From a checkpoint of a small mixture-of-experts model trained on Wikipedia.
Experts: 128 experts in each of 8 layers, 128 SwiGLU neurons an expert, 2 picks a token.
Training: 597M tokens, 9105 steps.
Below are experts of layer 2 (counted from 0) of a mixture-of-experts language model. Rows are named router (the router's row for the expert), gate (a neuron's input weights, with its number), up (a neuron's input weights, with its number) and show model dimensions 0-223. Each number is 128 + 32 x the weight over its row's rms, rounded and kept within 0 to 255. Numbers have three digits each.
After each expert's rows: "mostly gets" lists some tokens that are sent to it at least half of the time. This comes from a sample of Wikipedia text that the model never trained on.

# expert 35
router:181085156077149149167129138055106185150139161193091138165159131125128156154122081152117137143115201087106171163104106098166159162136143155108122068140134110131095088139127143124095123202148123104109195061140089170172113108135106130130093137140117053146093177111107089108138127159145048067134118150123179127077115086133110122146093061184116121118115136101140065122167117169146147097145142150114115128182151168082104110168108137109116182116148093138063137108104171131095095098170148170101124153115120156121133090122088133118159166089148090107151087090132084136182101198158125137102180126085115123044207071099169124142123137133113150097160163107125149121186151097133148131164
gate0:188098170127145135139134104136164095165176113137152095098150127141140151130171129134076128136095122085116150108053159083149194135167120126129157083115131171081055091147153124091108116208171142132084139094133060114112073143116140088086133057126125126165151161113149153097139166097163100124131120151194084144181167103113141123191159151131168121099064146125128106160141186158122113162157154130129161081141157166090098126139093135166065147165198105137072096128129102171134114115106129074166141183121148102131127130110099128156124168110104144137116112129106088050102157074072125186119136105056151145170178190173165107141170139151119177099136136138102161104118093075143153066144
up0:117122172101130178170139162066160086121079145146151132104121039124150089106109146215131166145178140116154123099030109105118172163133162060091140114143105164122095143130154093124155148134090120124096156113182117046182160111135114158092160103125162123141138171171119126145143115126126133142144055063139109161156137069115088158139075164152102142091114147136141163139111171119169108165127082103133103107104153126108121179110103109098079225110159106149135064101134140093142137177186145132105145132158110084113187130114158167096108090177100131186098143148120120115102159112142105123139182160124105117139080064141177146126169081145061084150149134148134155121109057115158115169123
mostly gets: "err", "ugg", "int", "ilm", "inn", "aur"

# expert 17
router:154098144113133164219145130079099175144127178184121140174168114142102142163123107159129144176122211095108169131105119092144126180139126143087149060165139131131069098150137118118102131228119137114087174084132117201193082116118092157154120115139119048144091153115106112112123151156122037101128120166122166153069141068141125109116099064153128112121126118089144107135131113160157144104148134122103130133174158143079130111183106139117094169123115094113101171122118166121098094078189160157120142159110079153129129096110090125079182142084131099108150064084136092132178107150127108137116185135093104143073177058103179129120135122151121161120163117120111095149202146105122148189151
gate0:157107154124100169167162099171119184195154118172131175167220157102102119105128134130114105154127144087098138158047147166108132148122086083174151168111096142138165141104169097146136136170112084184108173154104159126105131202116160122162131116151175134212158168143178101124141139119049100125168134145079094074159113123133123127109149100092142193093170085133168138101087169097160109120156136101088073235127122111120117129125126163108199147155141098106147125172088155122119085088121193080151115130088081108148154121092168118148147155122073127059128113122136133128104103094097171084071119169118135105146093100163132094158150165136176112124135119134066133149143138124097129150165
up0:112120098123142067170118172148122124127168149109170101144088201075135142166149184047128127050143113119145136103116130142155156138079179088084105144160123130106112106152195153110171157096141119117193159127152159131141139112145159098123119097105100177124141141102121144107101109129150159126101107137186058038143120150082123165117097133121138133165107119118139064122125122133168132175166101087123125115142101175117091097087110126121082156165185069173113141123132098145189161159090115072144126177124177153175174074145147089188173108088122074120104188128188155144134154131150105112156066151072150152138134077144112095168156101148121092147139147145155190119181160126139075055153
mostly gets: "ob", "eb", "rit", "rom", "ep", "af"

# expert 73
router:136095137103118152157110123106103149182119117176109109178104098160127162172118065145088091141114168145076172172135123071136125159115179188083087115158082139144077079118132131098086149168169101099067185069139094169146135096144078155107090124173083107174114155070102108131152129180109086108155125168137141150127139108184101126168104099173103110137095164132171113137132150152112119107178134140098107172147158123103101105161098147086137133111147145154078177085083127162072088124168131143065115119086142125124143104077110104105169127071158066107124102094115097151175077161144113189112149156071090125107160080064136130163070148179130109128149188141138121142176180069117152172133
gate0:108122141090135106163107148076101118094103114180105133092127103142090108152124101118109065137122111138122054176129168145164118102105163145157098129143154056104091188134102104173085064132096112110058162165206094126144086147128107101156150186162099139148153138076123112103156133088105127168132186130098093132142143103170104191122064125103109170112090173118087138076135099137148099174168108172083143165129140087097104136077053127118156156168136114095055118163107102159076122112151113091107151119122129197139126128061124180153122203132147085095169147139165126173133104143167122106140110158162148179104155130134110121125175127180140050099109133127084175141104153169156094084158
up0:154089155156142145110147134086123172102128130160100042118126139167115087096083103153136179089089095153082121112082136156095117094181091119127101115121109170138102120135110128125150091165052090169100139129130122138193124161116138031154142124181155065167116138126127098144207124114062122149092191142113149116137192184159117137087142162116121107090121066076157164136190103135144078156128080135182056147140155099127151118094168194142128134172142145060150158137194153158149098157134123164119110153129113135094131113146084119141156097122183127133095122169166124121077147091139117153100108081119129144158114104159175167134111133188182116122146074092141123053114074121124151172157
mostly gets: "EL", "MC", "VA", "SA", "LC"

# expert 33
router:179067115119154147148149139070100124165107164162053116157108106159127143135127111148099084167073172108082152163117182089145084159099143178097121105159105178171085102067119099147117168147127089109108151031129154144132082103146070146106125135163117087174139176129101157125152091182172124107130107133132113137114132085163075108160073136171090102103128131086197078145120143135142171068169172152145113151126136151071133079164110165131108167101128068157065161058085159119093103119134161160101149117132133111142140102106102147121149135084147108169142099129185135171131099185106125141104117176136093142050179094098129110149097166150131171085176148132101100126136174107156180120167
gate0:110154120122107139108138131181135180160081143151130088154109195197123146095143165109161134074127113164117132162157114127111081143200098180131136064052194130100157135223148113121074094134121122190108068120171114163161095108089123122158162130099095123042115149106144113119187107083110087118131117126152174122132158135099092043111157099144128112186119076150090109119095097124096151159191121071124181059140109158165121126139099097152159163139147131120112099132138157146119184171116147116073138106101160151113124113134105179131102087165178095161148099107084134108172178092074175103106129086059139189104139134105147109148126124085139062144127130141109122129109148116134154154108
up0:159155111129138065148085111216039068072168119093123157150107092162124126120088129178110165117125111198139087040096128102140137179108124111158126131079117097126205136148160132109105159112068138095112110160137136102102131077149095140127177123108141171168163182107106058136116109105102151119104161076166153064117168158086147150111099155179097103147119097119123099143140115088169088177080160105172110120167122139089164153133068136114157149118147169113147146117108106183101076139102109146088110123152067111163083164152185172152144120135173162084079142137132097128154145120145162118143122064133077146150110158120135127100098081166128117141074101158197174138159106164125114171131
mostly gets: " Ar", " El", " Le", " Tr", " Th", " Ch"

# expert 87
router:149107110154134154167138093108079171157076180168140136142139090140095133141138095140118110148134209097086178158152144103117063151107122163110138071191111139165051128125155132078123149190133120106086145104162128238182078096158106169151146121114114101141093151114088149154137113127094035105148140145100184191101158095119107112188061106164137150136126160093139103132100123163141143058180152119059127133142159122117130107183127110109118128148107125133126195121118146141102125117147146152116138126078107142136114081113113112052195136087108097133148082085160066129165105149126118118134154176120078159133118090108167131124091178155124119115181132125114063128142175096158113200112
gate0:093115098138124045164182140134099174119062176081171055140134185137122066155151115090177120142168107197145118140140090080115192178083147095078100166110118155129141083099108147137115126170160166145133103102115089134134092127121134088143201150125177136136133141146158140072172078150148158187142061145093100100101127158131165126057159139103160125148118159137065154129128171141134056121172112085130176143109132175112150162128155153118113156126146110169122159141155115073116127124142097173147107114104127145089167121157118105170149102090189082165086098123122196117146165078113169121143083129184106145117110138104142114134060156147164117066096091124141164111154134177169173150103
up0:110116108156177158137132145115073100180160175240137074058128134087177121125115129149083131084103175104104134137131112155155098144105090077103128137123117081165160112110146149098129145137121190083126167092106131137143079182135088151149171162181078125098139125112170100143157091128099176150123111150159121150088131093102156147065112102114188094091115152106101152150123102131098114082134118137080124127182179070109164118089106126122136105148137093197153186137174149098100148169145153113085074092114133088156147163093073095157188142114144116117126120093130169079124104111075124099099124181095096166083106110099127149117195202208090124114126142198150111121090101116105106132160
mostly gets: "ford", "ini", "berg", "kar", "ki", "ko"

# expert 58
router:115113104127155186171089083133090184198133093121071137167157133128163127181064098212123125114067189141086145184144152097129100120142156165114089121185118161129106111103138126132075156146108118117100149117099064139178150106138139107120141121200130125224137138096133108121127141178112059099143144156119128137140128126145067179180068090132114128125071124113169108119132196150148157128191092132101140133164135129088119092144087121115130117093153136178111143108112089118100095110200177109076159138119148125141171129093099118151154109099157094124093108110147096133169125100117085181110161145123113135059165052054120102162066128148146098138135170146149135160142153100155122202141
gate0:094154092095114106089126133102140103182125167123092154083103175118140189095115146099105141150154156105087164155116205124115129119096141145137128160166082104084087127139117107171126131140102144152160126115097144116136184148112138153112115107113117132115139135090143139088135165164161099159144099149183109105192076097090130171145132093119098115130183126173141135096096121190128128153197149086146102161216085108144135123102136128130135110118182173104107109105121078117115138180151133108114109119198110138170072212103118100099050110144168148081106106158104085062177140142087115103083160194150112137112199083087124136100075132115163059097119161123182143108098199160115137218133
up0:134100166133113094090115165136077168093112101134147104130169042099125155154154150141140119209164097182098155095150125151126118113107191144105162122073145140084164172154101130113104147149127126127126156161098107159060064129200092164115151144158136105142165125133123160120125137196114156154164126119058183123082151094109150109123044090080178151081122120139127128159108090105079105158090137131166127122100133155138115121082174160090125173147186139088131152117102101103121103158134155100083166112171131123098110143191173155093135118132120152042189086138146106091121134131142178123072170169148104158073073159139076133063141094164094163124123116172105190160137128145185157122139
mostly gets: " during", " until", " before", " since", " than", " due"

# expert 32
router:144141102071123108156128132073067179229080156171111170140104163124158135133084113144103128144124155151104224173142136092117104151108153180127114066145098090107072064110137181094072146135119127065111117122159061192141156115177115107122080121130112111194094130099130117096142117160153092088162123163099166116084088114169135178143149082180109060179117181150127094169171117150169129112140125183105088211119130170136119086157092122090148133130113168163108184102136114096091093077180106169112095164145092128096109164106140122090141124108124102129137090124144113122173104147123126126120135125088116136108154096103126138127107138143150126172125239150176125116138133105132155138144
gate0:074107097119099138126185100144169102188171100131147155067111091130129165078102113107093107170129160157092132172102138124114167211138130096110097128089176143126209074087152121144154097125108132070125047143146140147117178115111111126119119123130064122138135122157131097098103114084107146158169169166168098105102074123134128163112192156160122152153113161117146122158159059224152112163128069157121119114152111184145092117130130111184159168117106116141098105106101142174138158117162117053183151088119121166151119147083103095112186143138140155138113095169163116106093098173113134167117105114122135155153133110120063190136138084107116097134216093158106129107075157121208143156157
up0:144130138179122201122143091117102118128123129050109147162095120073160189100146142140079158125102078140092126101072158119160146099072173152114120096188083191174138141150179130132127115115112120131113119136154103086173121087106161136076147108127146223096083165125115121151107097062181131152116088120119143168105194066125164088121142133127200126128134157131159139144101093158106141149060147141144138047134101074098114107130113131130144138114127065102146158124117125153070077107058166133184145108126108168140142201097174085104115094134123155111140086163143132114092151198115143174093152066106136194132103182095108190131117141123166159127107141120094075136162122146157106126128
mostly gets: "\".", ".\"", "%.", ").", "."

# expert 55
router:117137136138083095160146073130080160171151180135116186150193142138129136168096082166107114139078174091098128123131129131116167120136129147118129094175061131147133122122148112160090169151112147165115161115123123207165122066124089143069067124112111114241124156078126141138125120187171084078135139131135146121117096111160072157143117133170125139171105118126152114103171110139175119081151101127128136133133152196109071110142111116153164102102159182140081142088113097088118091123188108101064135138078183120090112103102158122119125126091149087094081076056118087136158126176139128138146177168085095128079190119105117162150039112146107114117124177184143135136139160062154125160148
gate0:110134093197097114167096090068118131145127076104081095099082151149151073114174151117153080130145165120116174087158188130142112105132205140075145139119135155146071110207139162090142122125128191195171094131122130124158120196177208105136151127167130140152120139100111126075111091146119125052122152063094107122147181189124157179125128142161129094147121131088130160112109132088145161089105168116139131139076113092150083060067090139093069154138110087121141163159138071145085113117113163120087114090166137176152104152141118134119149140130136135202071155159050143124059098141136136166131101193144132106094151144142120109090122139117109130145118171139143157143147116120194111162120
up0:160094063111116113110095159088150111155087122125104127078120075105118094149146158100136150165125078094091176100175126203164155080140145117111095215067142166168189150156104111110124129095090166137114069111113146167167202201140070155158140148168063101124080164140117136122153184121135143121137087094166125128079166156127132153083123125196125109170166142113125198116084076054133141134089141116110166157131134144125104036162073088124084148107131114076125071131155136150141084150119116069136142109126125128154171194160141075171142097096156128139121129131103161127134170079139115103141101105143143103126106124097155139177103097101179141072111125111110150141154106157120089094144
mostly gets: " in", " at", " within", " on", " from", " during"

# expert 70
router:185140129120158118177122089128051195191101108135140139149141097110162098122074069129067122119067167163118159163124155105131111182098162147143134093134093105118106108134153140143081144161153104112104152091112065173152131083099078137090109098179092115185130134100081161113143088166116069110168146138160135121103157147128120109145133139148147142188076135121157159190165085128131113104126093109074112142164157184071099145134090134120122101107163104174084136060133169144113087095148113140102078148125167144139100079118133139084132129111167072126094146145198052157153150095134126176083148162064065112149129131073140169147045174166149109112134131168145124165155136105179170142130
gate0:059110138153096136118174128143099113105100111106144157122124130161103121131132124083079149096122130077097110139149166054101070148106217112135154194112111008091177126166120070119094156078104113125165097119132099136076108170124133114048114126126165165143104197138119104090149125148152117112063061161059110154109135165132180180077097148141068123137143136083065166158113088178120113142112160132121140144110194167107102154121161109149139127138138107189124111125165082143109118146117086168147097135149106129159098121101138115096160108157202107097170148122199081120133108053173139153146123181108131110097121130134124141144112130147125152083121098145156146077133081127161130182123
up0:126112151129132104122155133105127174135129122141144114071124114073179137097154121136061130180126131125118171147137143107115043155131160123136100128177091087152111156144157050114098149146101092069160138137132113138116092149129120061108129109072078199162133096137069119188110125128123171110102155088112104102141139176109111126086137145090079107158133086235106143086104135147099101132077114144144139166149135139106090146141167107165113090102104189123133171095168081196171164155144112188101136103179129103161124091135146115091179151136174107120073127115134135124086110072104119131179186183151086101063101121121127127127112174183094086098112196114130089110072139102118091205115
mostly gets: " by", " against", " alongside", "featuring", " under", " accompanied"